config.toml
n_kv_head = 4
head_dim = 64
norm_place = "pre"
positions = "rope"
init_std_o = 0.0
steps = 9757
Below are experts of layer 7 (counted from 0) of a mixture-of-experts language model. Rows are named router (the router's row for the expert) and show model dimensions 0-223. Each number is 128 + 32 x the weight over its row's rms, rounded and kept within 0 to 255. Numbers have three digits each.
After each expert's rows: "comes after" lists some tokens at least twice as common just before its tokens as in all text; "comes before" lists some tokens at least twice as common just after its tokens as in all text. This comes from a sample of Wikipedia text that the model never trained on. Tokens count by the router's weight.

# expert 129
router:139096054134133167145117154134134111138098176055119120109051095121183134098146157134087133165121092135139109122144135131082185110166169119143108082132160101080121087116123104096060162135067092102097129203136169077161143098105105101189138141091152112105104100128096116063140162118136110104143153121116082069143119138154155133191149132125171090088115115123062124138102099161107120143140139118132059132075173115170201127101079105084155162147160103105178138117124135152092086104066182164133151166107154083109116105152143144130147112107176164162088144150203107132132106079149158095129125060092162125087081186095133065130157098149122134153130134094120083126083122126107040143116
comes after: "0", "1", "%", ")", "2", " —"
comes before: " ", " —", " —;", " −", " +", " MPC"

# expert 235
router:066193133190061127070152193128184166107150119128122116133153135141149121152117074118110163132125165099154053153129098128115195069210083173168138147099125132087101090143170146118090137135096123153113160076135140168143129149127161189166195115123093088134101147119120117147126119154162065118146065160114063150113116171097133167156092127093149114134127153120107116090142118086112131127164074133099157133144163163143122072117117142127084081140158110099140146111121109144117109108148099135120103159176095164174171152104136130141178086149168135186168108144074052095122167103122140178134196127129131117159107201152167122072103060111186124189129146124149167162124109172164117163113
comes after: " the", " |", "1", "3", "2", "6"
comes before: "0", "1", "2", "3", " of", "6"

# expert 190
router:197112124076139126118194121140109117163113144110113172117090113144136133087133125138117156105140096162083090140201088110120076120188110181165166091136097096165137168167064118063117133162164129197095055149110111064096136155124125140148173140137210140171109117166078077169103162139141138149147150141150126098110056140131134146150115171145135155163170157147055132184111082113185101141168159136132036146147166097100151112095120087141150130109058146124118099153093118140117132111146160174177141116099150093133129184170137156114071125122132126103155108135153185125156069140123141165161125094153185098100087143067088105170137121135140106114110077154079138132109126197088104138126
comes after: ")", "1", "0", "2", "\"", "3"
comes before: " ", " —", " Candidate", " W", " N", " B"

# expert 96
router:158079144119097123123091112138117109110177126122167185168142120097112148064148160094185157068119120122125095149145115154156037153116126126138116099128166179190176097139198147159109090179068090087126158126096175121135151144107091170156149158072147127156158167122126151109159128077153097143110105176155095092087058135134102146142137128100116084139132143124146125167168072179105175181079105113123090131103151064107140190111145147114167147150065127186097159079133175145181115137131128068061100154097160169193164146142162131125152170126144135133121130139119105086110101170158163124138087165110140129099112114080135091102131129130116180091144166157166066142183114162106199098099
comes after: " in", ".", " of", ".\n\n", " for", " used"
comes before: " the", " ", " a", " his", " example", " their"

# expert 11
router:177118125107179111136148144112112163152111134119101131174072093104187123084119097154144106137099086083097079133147074117158167118133105202125174108128128093145153078131152095108094076149132099119076127118096089088058149151139140104160140152167075139114185103148138112101098177134094168157105137184166129093165127148116199122120111140085107099152119092149064171180151150124130154128105084115169052151139144077138121123139109086125157089143136114100129127132083198101138111138120119189151196133087150154152141179188175187150124116108124173170152143157057135146133116089115142179106084088093095138161127141159110105111112145145150143143179062139074101082074168208074114124123
comes after: " |\n", ")", "\n", "1", "\"", " MF"
comes before: " ", " \"", " MF", " —", " FW", " Conservative"

# expert 208
router:154119094110149091086127105125115139206126118148141129066155131132109143100102160094084106071081124172107165120187141101085074174151099122167157076117178095145134095170107102146079113160174113155144134105146166148114158136086074146169108145122139139172072173107042152137169110087176156148157155139156082079099082087117140074132151130124135175159160089144066087174129079168160125153177096125112135110159167099112187120089103154128083124135109096093169154153147132092160134133107148156168077122144089107185109099154189158147116162112113182120177139188142079142103061141048182186165159112128127181127113162130185123121134110136161109126104123182146142117120131125146164120090
comes after: "\n", ")\n", ".\n", ")", "==\n", ";\n"
comes before: " ", " •", " The", " Born", " List", " R"

# expert 36
router:174136090148146167163121144122131126189154131120125112093169150154129084079140165075098059153146161143164128094146127076109079181093110110106142140107091176187124108051067087169163110134181149133163119121126141159113095136109167168113116125110107154168094088102089089164170153074094096101103115136143138123077084147132125086074122109174132150101118130081100135068184148102104107077172139119156163078125123153125111100189095137110176120071166163147131184130034165100090148143170096102115149113072089122153165136088143166118134143169094149061141101108154136087112153098121072124111123180132122128194134154146172088096142185180117093129092167114129117085141113180110170116146
comes after: " |", ",", " in", ":", "|", "born"
comes before: "19", "20", "18", "1", "2", "17"

# expert 174
router:082122070119071128124164137161147120129144117100164092100186100115134148108161080121146126089088147098053083173127136113092102087133126113132166105137116154136159130136136057119118127128136155133127107153104148181145125172158116144137141105133101077123104095100150112205125075082169148172145118211047094167086139110105150111190160172162145128131089162116145132182138098087075123077145139143178171076103116192144154150116104107149077157115132105120108078162148149149095109088206200105109166121123152089170153120087164137049081111102190121138177144124166122111088125125061140075202140181093129130114120144153110164142068110107149139181155154139129141115165156134132153126091
comes after: " ", "–", ".", " (", "-", "/"
comes before: " |", "0", "%", "08", "02", "09"

# expert 250
router:129119135088102122156078118140138097079124179175150120120113150096120073129121123168118134098175059103111164195118187123124157124198131110087129144157114129089105088073108103171090105135163178144141100091107123100092183151126090130122101124067148123171137150174154145055115103176102112119147088136143174177125105067156058148124076115145162099114116113102127158091116122155168163173103162142167065163105152147162101120140069137102077147085088128174155167139161112145139151158150076088103058128149087124082154148120116106100126147120183135180126101094149111185103122144115160130164185134077089143186073121100103122139104144155071089167083144095088109108185142062130172125163
comes after: " |\n", " in", " of", " to", " for", " at"
comes before: "-", "==", "===", " The", "The", "In"

# expert 119
router:190149098170115149138143134109081114145099124081151068146090109119130137088144111120092139160089098084103112180162064151137139155175133132111092118150073123125101150171131100056094097154143127151107073126173139115109100135127176085147129171115121119179141036146138073144087142082154148153124118133159142105107112110114099096128139109148140122114198153158057113147122099153168124137175126130140051146112153076180129153134142046083133153084145114161110154146121144114129124097118133197154203131041086100107165138125105125098176109069152119139088182147177120130146084104169122117112087066123156141070119120072133062133099102145179085117120095126068118108118113133064067146112
comes after: " |\n", ")", "0", "===\n\n", "%", "\n"
comes before: " ", " —", " Party", " Year", " No", " +"

# expert 146
router:107127096151135090155124128152158139155176121138135070178096133163137161150168123129168092116115095156160097094103157125122180193158068115141128104080172112143072167128112157076125165100112188111145149145182140177118063130101103174172103162074133135089131165132187056117156071125147074134206136109084099156117119126097092074092112121153177115150167141119183156100114147094108157145100139177164151156070158103170148068150091133166104128130193147153132154093139058134170129132095152106133144162172066138112108090155134090084157183146115174105151109124089160126186125137176093095137154064109155098116088157160162096148112112105157119092109126161144158110137147112164100200164
comes after: " the", " his", " a", "'s", " her", " as"
comes before: " of", " in", ",", " as", " to", "."

# expert 151
router:144118118074155143134120118183130052092070120089088159162056089105082165081096118117179106084173158125159108107085146132061032074130146127143066083105087127120104078120163118128068112152103100122134132166128157124130162112133118127088166109100161166125149117115118133148150097158116107146102166131095115064131112104100137163112116135101119058199086090163130130164121104108053098173107039149124174131140116110136152148109154122128160130143147101038054108134167147119114111165163138162093109170095171138152148127075126161174099140190159165120126116139173159151113109120092154064164135158102153180089159126131145080144116092122144144106128159134160127147064082173132126121129
comes after: ",", "\"", "s", ")", " due", " Succeeded"
comes before: " the", " a", " his", " was", " he", " it"

# expert 193
router:147154175116043159108125142136095108132105065117127082108147131174129137150089089144087180119100101086081089085128108112100126128096101206151089125157182143166144091105122086151089139079120096140091131128115140131125144091117131113109128146111078101099102078132146106114135176128165112160161130150155101185119118133101142115158100167093065088105084077159150090107089164168107130120162105050078164131084189160088085104176112142126139138107132107108071088141167163130090110066088105097125110174150105083174185104116122165139162162145094159134205066103147139130091106104145135113125171158135128153168132135136118152106072108188134137209174180146142153110061101176167168117088
comes after: " ", "|", " C", " c", "-", " s"
comes before: " |", "20", "19", "14", "th", "inn"

# expert 70
router:131159183089165102173094165114093152078081166136159106116159122172139070089089113190136111123099095132155171129074149161167157124152134139113186125121169099072139089110137162142101139136174155120130108140163138116080125165096078114162141149119109170171143093154151095118093070179157109095204140101132146190150138109105056134151134163139125094122138098092115145171175084171085144178146118124106084179155126084184167144131053169112088114169105176145086138151080136080174149146113079154156111095075097137142119135138103108168149143118178179179167102078093127182088092161108137169140139106152070109136118091078190143169140091121134114139133172107163103096093123138125108169083
comes after: " |\n", ".\n\n", "\n\n", " |\n\n", ".", ")\n\n"
comes before: " ", "See", "==", "History", "S", "Career"

# expert 144
router:150090153115153107086157104078082077194139100164099179147058142125067116085121089137119112127147159145108162096160113076139073125120145125117145140169135108128174183135085080128127103125173119142150114107123094137077144161096144130135135121167193153163163129115077119191126120098080128135059131140151147088097093137094133120087160098120127165140160108127103089169113102145109113110177155144138085139192129075096149186139160152170162107127076136091074121182086088084161124147151133138181113103124115118157158143105154127168075138163061125091110203095101169101186080108141103086139100088194145171129155120113077194151166127131101109091119089128087171187154101104121199106117
comes after: "\n", ")", ")\n", "a", "i", "o"
comes before: " ", "born", " is", " a", " M", " American"

# expert 125
router:128154119081111139080158117077151141099120124135131155133158073174115096168167074170157148099154151124151050133168088146172186148151150093102132105149098174143174113096140161082116040170130123155160104127146109137147134134124095168047108104122123131101131165092114103172075108098170137097156105096055127187129145135145141074054114118123136110099104152126119130178132131138142155065158098108172145082128159107118120081129142146184176117119128112155106102158109152079149102121145118112120130109126141069157114080131162131131112152140172112094143130190111085062108089120084113110164174178124068184094112073191141180101039165080144156098121064149150108089165143138120152169148
comes after: "20", "19", " ", "18", "–", "17"
comes before: "–", " |", ",", "20", "19", ")\n"

# expert 240
router:136095112125118143160114137121089085158136089142089155155078068111161064005100141111094077155172141115120176152089090076142126127174143147112063116068148146118123159097132104129082121211096119094138091195153146143163129190127155124150156158108133167205122109146123123133113129083115105123107109114143198061101086084083166193125110066058106139144168130153107114094115114110093108140131113152156117112166142134127165078107128158174134187159107127073125116154080112198108112133142120108118154151088124103132121094085080106134068179099113108095152102133181157116145122131101110110155132051108191180121180122078146087123117139087146146108105155116123123136122141123146156094096
comes after: ",", " (", ")", "\"", " which", "Note"
comes before: " ", " The", " a", ")", " is", " \""

# expert 142
router:137145156078090131133102133118170129178066122143126164066162167127144154134161111076081132143105120136086099165181149128184057166092159134118127156182132110118128152112128192127091128060167149141128089151145134122118096082124115132174147164127116111052108155136148142126174157100101136103184124166134087126175154106085165139177150166146178158088140108144201130104111128119107091106131092172139189063067109141109156080122130143102103124158058126108126163100164127146155092131099132086054156159094116153086103103098079094113092125132135122173116083158177093118116217102194141174119114115108124144166164113163103109106085117137172101166156115066141116078095115167098060130164
comes after: " the", " and", " a", " st", " to", "'s"
comes before: "ing", "ed", " of", "s", ".", " and"

# expert 86
router:121164130092104106083181122064133163178126148160128129113116106073135158173137109170145146081157167176108068124139121125140190104114123140140150128178150176118101105113165244063112054127152108174130145176104143096144130117132090137106200140116160129149148129084082086160071121106165123141096106109098116160081163190167084107157090159154151119189143080113097094072088086165173129108093119115176164125101126141150134068116104138153128127096135106162094118120134140149079116078124142145178132137108184111115158059122068138082075108164124106170157131204130118127160137142121150120195111166137062149098114113149110119133082130083154191116113144151155096104163130118108103165160
comes after: "20", "19", "18", "p", "–", "16"
comes before: "–", " |", ",", ")\n", "\n", ")"

# expert 131
router:138152103067071130065072139159095111135162134086160124131188103107109075176149136160176106080128177104107111138138065136102077139140105106139196212148111137139158147136139137110173089124143136092090090136102107081092135174134160098084097100144093172152128093126182089175117108133127172163122080114075131196137145105127144131124069118123132124080099202161143128154104126118119130113128182095197147139114177138130106175070140106106172089140120198114110080145125126161132130143167122092154118111192115113082130153130089078086082110078121117161190124137087149131148127150141150095159173187123152125125153090170136154169089156127141139140178137140154175133162184081172198109092
comes after: " ", " (", "10", "_{", " $", "19"
comes before: " |", ".", "–", "th", ",", "0"

# expert 68
router:134176147156139175139100093104120120173145094147120088095182201170107068071158187109097143136115141123124136140179143129146102169117145126103141108111100117170135105088080101171169099097213201136152140092161148144117080141094104134140110161085139109134140151109087086141089148166084115115114081167161114157097067168113083116109097109091077090098080123141093159081166128139101090125162112067129141146111157139097087209151157113104114127115138192168163146154088135059117177132121086105144145106157109131104166191175103101124148141151134133092178146090084192139143139152129087134064158179169160090147161114145117092119135165091139081153132137113161139143146130181163215164119
comes after: " |", "|", " in", ";", " In", " November"
comes before: "20", "19", "1", " |\n", "2", "3"

# expert 117
router:109134122101101135098125120123112103094159141120175194150178092083125102188141128088151133079106203113095124128137097194142091145157138141170150183155120148128099158150139133134158115121117156111111103089075142115108103081125175072137152137113100086092087122162154145149138128176114131137100100082075094194185179123174126126123087148154190165124128155191109100178122165109161128185161156120145153171087102108094146165126104073099088106100145126085098097083140067129135141160153149108069128091104077112097131156105113137086121084106129090130152144111107123088185103133146121106187133169078179082081126141181157185135098101170100115158184141102158174128090220085159190118102
comes after: " ", " (", " $", "_{", "(", " £"
comes before: " |", ".", "–", ";", ",", "0"

# expert 192
router:078130160134087086145198116148167162172148101103138082102173170185147104166155069147122083104167122080140109170090149196150136088129138115136095098119125108130097115151094154056119132168127083122127187127089134139146098141086081159081121099154139137129151129104152109122157074143181172085092164147121113153139160129083125074179132133112179120111197139106080085127129124132091137083165080151075154071148162170142164111159100132125176166099140065138136140124165113163105112150115105171095127147140152126089117101115174146101128160167147150074181110086171095179149128101126106104134150139064059133139103123104220131134120138121168094166154105175106103113145073087067083179090
comes after: " United", " World", " the", " States", " US", " in"
comes before: ",", " of", ".", "\n", " and", ".\n\n"

# expert 103
router:097111133187090102107148118111136146138110133094174103131164157114151130166157097079152105066188176110165103173155060149092171105085111107151149137110131109111146187116160101085144112146134158152152188159139099133159031204095108134048087092136092112142105111109132114207117063129176125096099125166086150197108144140132148063135135121153126152153126173129092131161108142101129118069117116187125152128170128153114147157159081140094140128083151101183151097157126167153134141099130137120061113193148149138098137116116181147065163115091158107115138112136196133168090104110055165106096077129092081096116128096113180140131161134149133117139062115152129146164104111063141120104082
comes after: ".", " United", " New", ",", ".S", " the"
comes before: " |", "\n", ",", "%", ".", " |\n"

# expert 191
router:121110064107077127087128121151136127128169125075164095127167135111119168155171125120165116060112182105104117118135063155138114120160131108132169128157145142114144178158144095114187107102127161111138087167126123139088110198100083125074098094158094151107114079145114112149143083150172175113155103148067152197092158142107169108162110162160150158103093194146166088110160162138134128105118204155190157099072150146156096159074114096099163125106117152105080102190174134124132119102157186105138169156163161092125165147108167115070083153096120144160155141153137162063169103134112171087174126198110132114123128095181128170170108130130125190135153143117162160116132207118124197121073
comes after: ".", " ", "–", ",", ":", "-"
comes before: " |", "%", ".", "0", " |\n", "′"

# expert 58
router:139153196128125081136095142088164150150192135141117095096158151147111132074109171163105120121134143131113138121154123116049157148113139098071182152093122108170122100080098102175160177081162197089133126102131152125155077116077082154190116167102123114120154087132129119189102146157109153124154135116095097180101079156079125147134136086137115074074075109110088160118139154110117071058176113108090159153124112159093111125177150179122150122110132143181129097152135144124102180095065171091103091124139123138142097148149199139144094119196124143102153139125114162083134181120109091147109178163146110134204099123165088095187164163136138072138125147118130102094185191178151191144143
comes after: " |", "|", ";", ",", " in", " –"
comes before: "20", "19", "1", "2", "3", "18"

# expert 81
router:103116097135136146059191081063179154130134182107108144168148114119168105160179111168122152089159144143130073123164106125151176107130171103137151086130113175113086096094174191083118133155151124108127171156162161114143105069132084174078167125135139133132153183121125068130059089097153071133161140090077108186082160119138136072084127136094127113162092128157075087157128141071136128064150140162133152087132093051153101074094135132166098149106171130177094141132155140181088097126110082108119104147119121103092138075135133108106082175110118107108092130172145133122117121135080146078190160154073121137123140083172164174136076148083161163135143135091099168106162097090147137144091
comes after: "19", "20", "18", "–", "17", " on"
comes before: " ", ",", " |", "–", ")", ")\n"

# expert 20
router:063114133109115161143141118131127171097170130111101113140060142101143147108198097167139132146152098088184035078100142084123161130128142165133083141121123191115109107129144096111104162172123104068152138156143192114161112152164124141158157110115114106145178174150126092080149097152170066154149107102169080123094095173132140110097149145113079148165161109098095091137139149067166197074158107126115152143143103058143172078099132131106097165133168128129114090074134127109107094152144109159129114113132059089117155099126124130070083191137098108076133087160098096092086123202104140115129098129100166187139163136078189118082099100087149155143170157114060108110138113124112118161063
comes after: " on", ".", "|", ".\n\n", " Born", " in"
comes before: " ", " the", " to", " January", " October", " November"

# expert 213
router:081134148103174155145132117181173114149101131120083081172068109207135121071137101142126088089144156101175159094168157075173106053106088165141088070108123134164121198098147153142103109211151106142117201115114113059181154137109083114130157161112129083165121076151084117170121056068100144171142162109116170073155109082114157150086171068081110130167106157142147117165134056119128104183081104175124167116132120148154144147140152131133153159140100139080173143120164081183120119130104164154135140114130137119097117123112117187096072145134157131141136143148091151181134103168118145116119137135075125132082121134099096093156173101171125132124131130095147175081064134131164120123104
comes after: ",", "),", "\",", "\"", "s", "loan"
comes before: " he", " |", " was", " is", " the", " they"

# expert 167
router:131135127081131126099144131107119124180134097171079119115120178171093127101059144129164170085133102172132085074150051092095074162139102119121174067139104118178171121156090077171112106160164163126111086136077132093121148151081124140134110111135147105149095168127066141135203088091060172089155141155164073085084106182119167109108099131089126151126176142129084105152103089189168114137098125152186147099163179100096139115097138107113111117138104125093125113140122130128166137111116167150124126131181147107178136140121174112122096125038072094075177111180112130190084072169092139157114175135187105132151133165119185142147124158120117173092099078122141137125115174142168153086149
comes after: "\n", ")\n", " No", ".\n", "1", ";\n"
comes before: " ", " \"", " The", " •", " A", " P"

# expert 90
router:135142121161104180073098079107150100088123072137085145096108126128093105073096127145097163222131110102162188120091156157093172145165126144117135119075110146068098146113077189114141181178181165171164090143136166162145076080184136108119111091089098157145175101150135160074113095147106147173169128107103121077102068137148104159130091095120120116099133156169136074149140163107125125154149143149073147185150109059145110096082146103123137149126145183087134120189122139111101118085128156173154105124101122132114072121142123152139069159108136107099181107095088168148164139083130059154158084095106143181134103115169111173090182099091176117174162119128091118096131145091171146112151
comes after: ",", " It", ".", " He", " he", " and"
comes before: " a", " the", " also", " was", " been", " an"

# expert 231
router:091094120154160205104108143114145145132100152128127135124168149089140146150144085108168119137204149136065166153127149127131101105161187102153100186079151150094174089161124134118090123102156182096113167164120116156148100153140150167144111135135188060081131127098106084158131076160150105117093149114113094174133137162067101156155159107120107129167121077095065135142087123077092104073132087108105139055107165147160181073078115155085133112154176143083081096114107100098107128152146090144105070114147105100138076100114064176110079088135116164121119067123129077074118139113150159178112103147135124167176176141164080116051140160081111129161170103083165097145147097082110128109123
comes after: "-", "|", "\n\n", " the", " Binomial", "The"
comes before: ":", " of", "\n", "\n\n", " by", "'s"

# expert 168
router:072153080157062080131143157155118093125119149093136136143164157131175138112150138061129061115176159094129112108103070152100145140126114122159129166108133152118142098181146109155121088132075084115125107149065140115152112189115141194082136110139100122179120085124123058197171135075091120129167094144113123179095169114146152088149135137112154143099113182151104110112154146133124162072083131158192083106120150149142137121145080100099125145092169134116121092129108107143119091083109178094086148155174121133137128082097142129110178181069156104193139091141137075098148095133124168105167124205109072158089143104181184124071106147096184170123144167175165122120099180120169181083100
comes after: " (", " \"", "===", "′", "°", ":"
comes before: ")", ".", ")\n", "′", "″N", "–"

# expert 135
router:102161124151108117170141061106134113193144154112137140098158155128155104079112190130120136166135178157154144123145119092070109171126156110108189147107126156171082118069118105179170105128213121135128152094113147141118115108082133092152161159057165109094118115119070134172091127146058166111077133166165108142085076119155140142152117132189138100119104121140085139065201133121112087144190137121150164133167111172115139116188180137090154100094165120189149115115120153119092176117130147097100104108165157135100146182111107125171147110179155124121168134112073155136160155162148085146100153188159128067176165126163121087184150134121142074123097149109127114136132191199156178072170
comes after: " |", ";", ",", " in", " September", " May"
comes before: "20", "19", "1", "0", "2", "3"

# expert 145
router:122085152136127143158155138113126144142165115148088064139110117177166105133118144097131148126117128133114120106189167152139155126194166105159118149099174163092115184101099120101085092070086082102102096161161113185171118207148139130125145162147141090113167152185097130088083119126101115126132174096109142091168055126156178159102100144123155129149112066089180137163136125122185127179179115120149187109047191130135176164076108147115071124178148090094096130125137133166094102112102137069129167109133128138102101114181109199072131103138131121192181059100156137078149148130075154092124136100136140097108132127175153180121124170118126164127134168176104118128186079125131077143180
comes after: " was", " he", " were", " is", " also", " and"
comes before: " by", " to", " in", " the", " as", " on"

# expert 77
router:108115117097099163140151140143162167114126129138127102116175120101128175123057133097138173110136156168172132114176084124081120159119124117157111087122132142165168068127160093185073078164078097162128143184085147161181117110125097160166143110156150114092096142110122173095148158129095095089106171149183068094085122131138128153098111102148150105174122100077080132092066083083126099163137080219106171106084127133191115087128157175098146150123213070084104169078084143134130088112113126122123089167162115106196114083087107109103101152094136138114119081151073143134108118124087157129113146073155101137147089150155147143159138152177103176070070145084151176125084164136140112099135
comes after: " |", "1", "2", "3", "4", "5"
comes before: " ", "0", "00", "19", "5", "1"

# expert 74
router:106138086115131159138115096109124125159105162164135130081188112121145141055127146116077140114145177116155124109141070162146159138060121081154143078080131125164145081082134141190162112091172159114109137094107138184117037094113075145184105149063127096104112158106082112144147111167074090093150150112179100165101061147191092112131105125148160152097094126110087153116136152134118045121172122133150189124101124135079117149151126105088144111084152142090120126159142172090106102150142095134072136092137127139157109160094133140155104095180159131138162099187110117090120180130100090112134091171107128082104123108166086119128182173142099130106131175171178147149085190195062179105102
comes after: " |", ":", ";", " /", "aged", "1"
comes before: "0", "1", "20", "19", "2", "3"

# expert 21
router:114130086114114104074165124106177154139161156091136129135157077123128121203174090204159128065144143140145067144153073096123156137130132127172183102157107192129103150103164196071123086168120108162146141170131132116148076139137148159057119141122092116133111127070131116184055090125179123106116115146070162191083161152148119061077150113109111147082088142157136102147099135087158146079105126134163142082135133105183079088121121111146116140094133129182089108155134140141084128139117067123159117135088138091082132081116100127099073130094119098116114098171136107123115085144092142120164146158136064143164112050159139174120051139100154168113176172111129112086165100086103097163109
comes after: "19", "20", "18", "17", "16", "14"
comes before: ",", "–", " |", " ", ")\n", ")"

# expert 150
router:144092171101122108068108125095157079136123144136123165084167150090095164170138168148129114107123168136085158171140130144164190093134175148155115137114138113086163115136164154115115124109156178159122108146124115184158124168150143152108119115174141136136174152065087203147132093095150089141171089076090101131126151109123121109134095153113143086109082123175094120065073135114127094158073102130135143150136131140087186115086147102127072149153086123053126135195112157101091063132094124146101176122132151182133166161140117073084140137114210138166081155123168052143091140108135152091094131153074118123100073086153083135180127043113134164094085087135146104185089089093146086150107
comes after: " |", " is", " are", " MPC", " was", " United"
comes before: " |", " |\n", "\n", ";", " ·", " in"

# expert 8
router:174151108092100177146156092150139109141141101084105095155092117171133109107121136124075180167184097124093108151209075183165117092172094140102094103133055129092108143183128118034111101172154125118088068106179142110124101139139153107133169176165132152152123103187140069108093144114084109098150164131140129087107062185131095108122088150131144137105147121163077207107136103116135084136142111101169070086133155079141098121103134066099127096098139131121146141082064125117116125105122092187183152171121132105144162134114092093091188085070161126123096168137138203176155104091160139130124128092132133095071143120102101086088114112129181109136133133105091139131105125169084093132161
comes after: " ", "0", "1", "2", ")", "3"
comes before: " ", " —", " %", " —;", " +", " −"

# expert 153
router:167121178099077143118130135102153141116185171123088060174104082164109126129127190088148153153142094128081130065149123193145141132152151160150138177103134175161075177128093096109119131085094151063093096106179143159152094189186140135105094128123124117167152156162129129118083065070125130148071145155133163075167085120182149129110085110147088165148128140116195153174146091115163125168127130134192156101075153099133170136111128129149070135170137120115151073127119055116119090137089144096137136080109138133094149132131096139071133087109100116158139114068122102079131135132090170110097168100164122096130144079168112105137085192147120147111131152129138055145198135116156088186178
comes after: " was", " to", " he", " also", " and", " she"
comes before: " by", " the", " in", " a", " to", " on"

# expert 236
router:072121104182150144180120123130168126183121165156097084158135129109163149072128144127108182166118139086178126142140126154150095174158190182160097128066186161136086125157117110099107138132180156118077125120105184147175064158109156133172120157091180123106171109098160105117101107099098146141139137172103116104165137130134140140096150129128110191118138156111177122110105163091124119139173121122124193085101149171164117049105098157176048102107165154132046078182086125083134066099085129102084139146130103080134123142138127126128135097103111114107112103154141069101171139126087100187147089145180052139103133102165061113106085131112165158137149161140116110154128102094176084066134
comes after: " the", " was", " known", " The", " a", "=="
comes before: " of", " to", ":", " in", " a", " \""

# expert 84
router:165131117142156062124130162162196148137094127136156107131105195140138116153145115174095146194074130076115084106201160115166127146163099141161140119141119185101163135162095145113113063072136135141107126159105150123096138098084145150187102159147140134102148189116149110103107138091067135101121130176096110169155169152080168123109140122155214129139140176109197184060147167102088096145126104119169199122134111161133126107137119086078146141131086131122159158114100162134170114195106134083113178092138146106127105114144127072141135128123185103104091099137142128127123206110084110143152155180060135145167132096181137111150087127100129099150085101176185056169127127122087067099144
comes after: " the", " w", " of", " m", "'s", " h"
comes before: "s", "ing", ",", " of", "ed", " and"

# expert 99
router:148140097112135141093110121179116156188176103136192127154164093078080116167165153126161117087114174095091093118182120149106071124160092168157196090182170157132130201138111116077153100155119208103142069090101153132071095115149178084141117149156103153101153078092160108189140095165161139153171089110076110177105180160126149127076094132145106104126075156149136077164154144126116189133142142079153118167078121134127143127117134076114065111077133127132106107126131131102104107105151072128156139114143103134114164161130111146085120135106069096144142096134099102111174146121143154092145101183093135106093176161165160129095117133189124129186187149098138153079119171102169206108105
comes after: " ", " (", " $", ")\n", ".\n", "==\n"
comes before: " |", ".", ",", "–", "th", ";"

# expert 26
router:163166085119147107177130135092133161181160148125133121096152161140152072075112184176103115175122175134176141101152121120101122185054108105063204095100126128178102097082091107177184123141198179121119145057093158128074093110110124100151156152107128116171116139096109105174144127156088122120125148160138138188100075186108095159139150104128096096056131118118107155088158117145110090094183133092130155115133105155094107151164151128115179090108108193156107133171097160086065143117149117084114113130169150133137120147081132144166134109187113119069155102113075132140161205128147062132089115173132095112150139107164133108151171165135144096129126159138134122122176175182158198107151
comes after: "|", " |", " in", ",", " May", " June"
comes before: "20", "19", "18", "1", "2", "10"